Weights of a small mixture-of-experts language model, trained from scratch on English Wikipedia.
Experts: 32 experts in each of 11 layers, 64 GeGLU neurons an expert, 3 picks a token, a softmax router.
Training: a variant of Muon for the experts, 265M tokens, 5567 steps.
Below are experts of layer 2 (counted from 0) of a mixture-of-experts language model. Rows are named router (the router's row for the expert), gate (a neuron's input weights, with its number), up (a neuron's input weights, with its number), down (a neuron's output weights, with its number) and show model dimensions 0-159. Each number is 128 + 24 x the weight over its row's rms, rounded and kept within 0 to 255. Numbers have three digits each.
After each expert's rows: "gets" lists some tokens that make up at least twice as much of what it gets as of all text. This comes from a sample of Wikipedia text that the model never trained on. Tokens count by the router's weight.

# expert 18
router:147092191117108107140112136098136129105149147120140114113100166108119123136122129130115130142143166144123080123103154150139078086048130160122123146112157134117086128134140134160109163125115117122148121147190120161144150113158101134145125124110122123107084130162112147160173132107110092152099150102098150118094147136133138123156158150169164101146134110122123146094126112104100145147121136163134120130096137128149110092132167152133181142120157116096129109118144136133132161127163097
gate0:123129142117128104131093117096142149117113071136143150131112160135117122167105146074098138100130109121122125154127180140115098079096076147114104118136138149143110156123143158121144153124085106144138102082145167138136152140112140120138161136136160139124117127126116173136166110164115085125087152146119096119106125134165128108157108104106139102147100126126108123169105112159112132151140114105127110111140102103093102125116167136141099152187142095144161132078099147161118143085080115
up0:148123143126121152147149112122142123156182148142106140122148138137118117163122123181137169143114137125151087143128126124139116146127127097091135153095044146128127132121136098180132165128125112168134113049116126119106150112143124139154136123160123160099123145142138122117119095165163127122138093138107127125113107111113106107114128088165141130122105126133157109120155133074101132177075103125105165078125115108109120104141120111082154131142102119140133139165099123150092102135086122
down0:157083127099109115097110124166104131146165117145132132176116093092097123087108166125099171152135100139154118129143119141118117126101142122120110138158151200149149139174158137151092147115181114147129117104142117127136096105141142093167103154144155140108147176088088142160134093146147109123157140118122103152144122133088160106134123122132134112122151133134100142099164150117124136133122152168098163143126135112121121125149140123150102115152138165139158110163090172071143128096097133
gets: "==", "===", " ==", " ===", "====", "|"

# expert 29
router:143132154106129108133133152143119173143121078144102100128173121145131145149117102151123094114114106084119140120146187130111171119141123167128097141148148137141117095122145109124130117111137118096137117126145153142126136156201154136142103142125118129144158145169170133137126111132109195097136168126120148168120168145110138147124121102122151134130094156130172164144152129104139137136151169149108166110117091087095147124161128160132127108175135120125101107126089160129117135104156106
gate0:120147128144172113135123158139120140087099119144164141115105132098117121130175145088127113132088113143088139113159151117107149170092144165160116147130117113111099164133118141070126123143124106150162139152147101126124085136142172106141118114138120154131136152125138097142109159134149138137096103113167159159147127087143131120100083144145098140158137119169148093145108110140154148149160136139143098149110121146123148141111138141132137108139087163104153110154119130098143105183123101
up0:103117114127132098099128113130166134147116120133122152125098142123200116120123144113113093145172104121088154104098132120143085088138094147145100121085159102098072150095118136123075145137130138169120101159145123143142146130133142115144147095130104135107119165135143158123138110157110091122120132120141131117119134164124098124150169096126121085094139141125129160119135104140177107139175134123154135112143079128139116143120132164157118132106156150121088156114121083120141140132123115
down0:131134096127143136112132114128115136160147123137098121154125112123135109174130117122117067093149086127104103113108116126115154097151149174078122101192115152126124127124138135124129173136148163101122128142139158099147137132139157142156100088146130138150102149161119116161131144126097165120149115131124097157104136119113123123107162111149144150179053108123156140114134124128147114093132166134146199135129075140112157120147136130091111107164110145134143116125094151143155143155131167
gets: " the", " his", " their", " its", " up", "'s"

# expert 26
router:127052127143112126125073120139127141111152155113161199165143091101160177156159148153094143091120076138200121129114091136116123154094136117131136089107111148088113095111105133110115149133134138141166141136122142097133114116118110117090125173133126104134117162139126105116150116117122121147143105166091114090133170073161175119149121138081164152125136145138140176145113117121135123113139124151125097096130125143162134143118148096116116145150137097105146126123144173134102106109136163
gate0:118130113119138111131154148142117114093120129162127139088118107141165125151122161141169150087154113147096120096116142108157086064129101116124120112148129134139093146174133123109119146111119168102085150118100126155147152137140114116106143094178133143148114089099105174100153114141148101097107133109125127139112112079134115148098138121144162150182145096131102121142117118146102142128134085121181144145141105110117132099087166133113100145148117116132160099114116100154145143156122102
up0:128126126108088155130137112139143116121093133077096114171107139144125142124128100137117070147102138094129131148117118150122149159117137121119115131128153147155152125101110147169118128133126129157185097120151120098144130132127141137158105127089126121098138122128134096142112134141100156151127137158126134141126151170125146115128092135130071095080113138096142125109126145096121133136099153114092158115089137159158142139149088121126155110065146137144069123138131170128139099118137110
down0:121062094140126174133110123122108121121107162125125127149126131138136144112116136098121129118083161109123139110151138110082144124132123102116132120089130144137141117137073163133078085104123117084133160128099128104097152199136138117127108125105127122147130109131087139146121077159145158121128103116144119121141154128141190120101122123112110162101079148136093137071140135125154114134148128115126086134117127138157144112127150119144124124138178123153097127120119160123119174167177100
gets: "\n", "-", "|", " =", "\n ", "="

# expert 12
router:088101112106105127133149108116160101122135146098155120097093102123124097157153130108137105129119099128098097103127111155129130143167150144120134140161082129157155107091123120138098114131099152134159123111088156111155098105105148124082159115133119164149155103142134177124133106098147120105127154178082099106092085117126169101204119148096108088139124063120150135145114098102109133115141114075141134111139134118102134146098135148121139152191094155111153102136147112126106082114100156
gate0:142102152142118104132173148150145115137122110133086122137153151138094158153130135135124112132123126112106099143120142128145116122136192121148171132139166119140117146126145127136108149132160160066167140110119165133119124154124156103105106118144123122095103106136152120098151129110112147112125145106119112142140123128122195103155156137158125155125140135118157164135154094123145168172136172156155115142123092115146076154097114128077133104069124125173143164138156115156147131108104107
up0:142163073146185147132123181102107127112131133087172145076121113124148104164103142171189165098127097117093146130154106136112101114143134142109067115150111113166157107159143129110136088084104112096127133122108069139114095115113137144154166123110153143130150129102141153130149128102125113119103098157130148130161145108083143163101118134122113105157117105107099098098091143139116087127147113076101095180152124137116166105099090151104103144162110140096109103149127144073141130128115109
down0:143068081101119129110144121113144134143144150090144112117079137055195161098089132134088145123161172129129130117115128133129131115113108149164167136090098123149157123133123142151119123152130116152127164164126147089141128074147134164124142125127149151161164107150118137102142087128163115116099113115160121158142158151130129108115106162137151119142099114152096113127166165144124100112076109118140150144128119168112138095143139142140082109111112100084138119119121088136072093149098109
gets: ".", ").", " The", "\".", ".\"", "5"

# expert 11
router:150147103146062111035169103161139132088079122149153108140112124123135111126139150123113104165144125137140123120114126117178106141091129120110127102137134152173116115100087139110158166108157100142148145161112118104132114127124115109145173142133151119144123189116117125175146108180168107141152115149122116110091125096100152130092140157124154150124146150119157135128133116118150124137128160111131174117143130099141136110154164150117169148135158121102109156138136115145157083109159181
gate0:122140134108109162087138134153193113175110121158103097103132165108116150129161135149146138101167109133123103144095147148121177149128147141123140126114158138145159172086154103123142146113098165174110121111129132133120117156113146119135145135129122115148108118119145147124175122135174140141162129118146136134077133156119112129182126145080087120133130135160117115118154094121150118105093099133113122132132116089130094140170136154138106174133138132124096143143177142151153061139119136
up0:128104151108134166087117149134154105146098086154103113103140196109122159132137134132141157094174112128151100135094136132121133138112142129136135072125131147143157169070160087115141140124092158147120099111102105100119112152105145142122138120121110108149112122124152143137151108161150154158150145110145136115087135160128129118154124148064066123118144150157111126117164106128161112098105093118129160135124151094151071112138163127139112148124163136104101121114179134144164121141110146
down0:119149140117171145124102117155122120127076133115119115163146121107095174107090109146125081115118130104121132140086164139128155119118137126132109156109156182133154101133106164144164160153115129146164140136113121132137142136144141148109159095121120138106124160140191153148120155147073137139165120170115142107137143143130151073152157125170125127149100103130144163129145112148103142153137162113135133102147118117099166126123210120125143147127192123113085116121103137130131153119148124
gets: " 1", " 2", " 3", " 4", " 6", " 5"

# expert 3
router:163121134180138141144170106131139136169108150124123149170090096122110121139115124141167149120138127149127104084141133116175116126124132134105089129099124092148155131121100112180154126109102158158158134126129118124106145138191128131154139109123087103088143163171134092128145135134120109134139123111140162134148129159101094112093159098165147120116123119160121081149119107092160143142088155110103128096170179089146143150118155135129150106142090121114087144131127117162112068144167129
gate0:128128136112120116092128138142136135153123136089120140122168097172182129122187116130141134136098107110150138129148120160106140137129149160134095117163149126172117115138128110097113118096139105137145083169057111133143139157115151130157091107137076150097121132118123191147116148096160102137085109127134091160112119123116168147101097135106127122161106086074130076122093137135108130131130175132090104134158140151130150146148107153114124143087101140137126098120112139089106155137118131
up0:166129162153136104151133109113102127118110152142165147107129132101135119157074134132106119138150104155123135108093120101133099138123142080150141132132119103105127155127108153141134124175123151113085149106174138132093111096147112098125153133137177102147135137140150091125122126159120119133180160143133191091131140114145106126146156145140088135129126172125132142101163114137158149123133092130152131153099117135104143115102145113128154122160176109103141138164137108178144121104162119
down0:116147143097114125138102165056112129132112069130145122113107112090156179125061116109134156114140133141091124112117100147142124164097127107147127070112113086139088166146113135167110080143096136098110132152139143130130179148115077132070174133168139146181107128101146111127085135134147134097082107163142159153138143145138080104127108151171123116121154083152140097114144129131121111144106138134146141121148096129141167107124108148137118115122113114127153149107142139141127141107126114
gets: " and", "'s", ":", "s", " or", " of"

# expert 28
router:109130189157108130117170164155136160093144128140145133078119172113112112115160150139133122140125155191132074115152135114096113175122141135119122125098163116148167117114132112164148136135110119176169133033147144138139128128111079117139159116098111122149097121128147131135157132156136120116157176171163162111149130114113128154109104099129147135122085108175145112129127144069135126140145153118144140088080083146164142136111191112116129111124114119094101131103159110144109098136131130
gate0:107134155104113130111094140122125175114112119147118111080090178134099121077151062128128151137116131115126133129089165148142069098141104173146108124144185107105165090122119134146128122134157121135137112115128116119130139129112112116153140121093096116145148122143106103153150122153090159113137158142115120161103117083113140165151140105147140107101117149102143166127149162114127130136141137152144107148140099132130117128138133147148128137148126157142139152100124116105151104100136139
up0:143168089150120135132125148100097129129119105155082134107114132072117134126139163155170157141101151109094071126113159148136114095153146118177139146156167164137101096097166140123142164143167145169132159151103154110106134122142090103121122102134090136124087106163099119110124082111121133159140105143082126099135135090135152142111149117114159153115105111156101193148164109153140106145123114128106094152175092094132151104122093152162116136118149132121115130093098097118124105081112123
down0:143125133101145098161126083128168143138156149151099089120105110152093134092134215108137150113103099133142128167093119115120103095110133104122107099148166133098114140087154113108134194127124111137142138118138111111157156130096114099138114125144099143114099129092101140098160101112157107142190140143144138113176153135120100087117111147128147152144145168113118138110122156135154124132092151123122161164169122114171101091081144128125127137140162142143100123131105099107120122133135146
gets: " of", " the", " to", " for", " from", " at"

# expert 21
router:161097106121061115102144078143136104142149170159099086134135131118140128114142158126142076087115146122133114132100119096124154139113107125098105116079144096162122177166071158162115114130141105169122119125167114117144135127099125109103135181119135151141082091139091137119087123084135107117129123119113159086099136123118152129139128159127117162098113154112132130163164130140156109107103119136137115080135156127131147088120129142113151088085158107130149135136111125104135169110136093
gate0:131092140123106132118083101111129154107129138103142128152127146053156168114214118093127111127111142141113106136096164137159118110111178076124130136133111161096153118128133113104122136148122139151110086120132178142141130105082101136139141085101096133107140115131123151115137121156073110169142084125130094131175175093148124121114128119156117119111166076150142136109089152150108103112132107141110163101104131132110122088129123135145172149162103182147137123127090115140167142112176117
up0:107153146107170123121139145140138106168121093110087124093135120176114117140038133171121139100115103127125129149112117145093143171156080158112116122121168091127079134132126146171118098104135114108153127127134082121130088140140166130133132159125141148118137138151136143138105133090177129129122148138137138122088110157128134112122163113122136117134088165120099152151151108094139130141123134111126101119133125107134157141103114082118122125078156115125132128118186113124104101149064163
down0:128078123143164117114095139083146095151159131120079165129129088151119149097112131109140107158115086161141117128168098119128159118132090164151133155147125069163081127118122150162163127093134160151088126078132139151145081089106115157106160080119106129118126109109128129130133163120175116160122129098152110117141126164139123104151125078105111105108120121079163100129131158099133129132090117133154099150144141110132155138098119122140196105174116130095121108110151160123125131106117154
gets: " (", "1", "–", "2", "0", "18"

# expert 27
router:122147117119101117115152096150130166149092131154148156120111145164110101123101112075169163135113145116172174135141128158154167125105170126138104093144124100140146159154096147135136142139132107113100125136115073115118157133124101120114107125147132138141070126116141089128129161114186101144115109107160151118089127086090094125144113154119094157122147171116144118111103137125117113138114149118128134147135161132144123083125142144117148095147163128115091129167106105136154127147166155
gate0:132138136141141156119159142117133156138131138104121119115109140135130098135119108105140151136160106101149131096097114151137138142142147118133163134137110105126145109142119110151104137093125144109148137108097145159164112083101091125128091106144127128113128124115129146150116130103124143097140115184095096131163145085145146118130146142153146131174109094138118144136135130133123144165102122126136101116117135120174135112101149083101121147111117158156113124066149086105102115125121085
up0:133120110151075172131149117099108129133134128084112112123138133098172082085167095139116117128147109132133127125118167142115130126117131131127142171129139147089119126120094114127116124104121138119107110092128122185138128091126115066163151097131121148122107132123107097152086157140154157107103106105127131116149170112109111106094132118157156165176136131128131156088150172127097145158154130129127093115126079116152164142175154182105151130128126152118116160081114071089150135130161146
down0:141105115145134146108114126142109089122122072157135126110157160142117121155092126144151161157113164108096154110137137139153136132091178138049139096145125100105123179160147095081152106112141129135167127123140109113199178170140120152114077129094117127136132157147133142120192154154131145143150108122134129130127119108164145123144151140170089127081108112130100084120125095113120078142155124100145100128141146137150157131134114121150144079130162173153125151148116163115094122136143137
gets: "4", "000", "°", "2", "3", "1"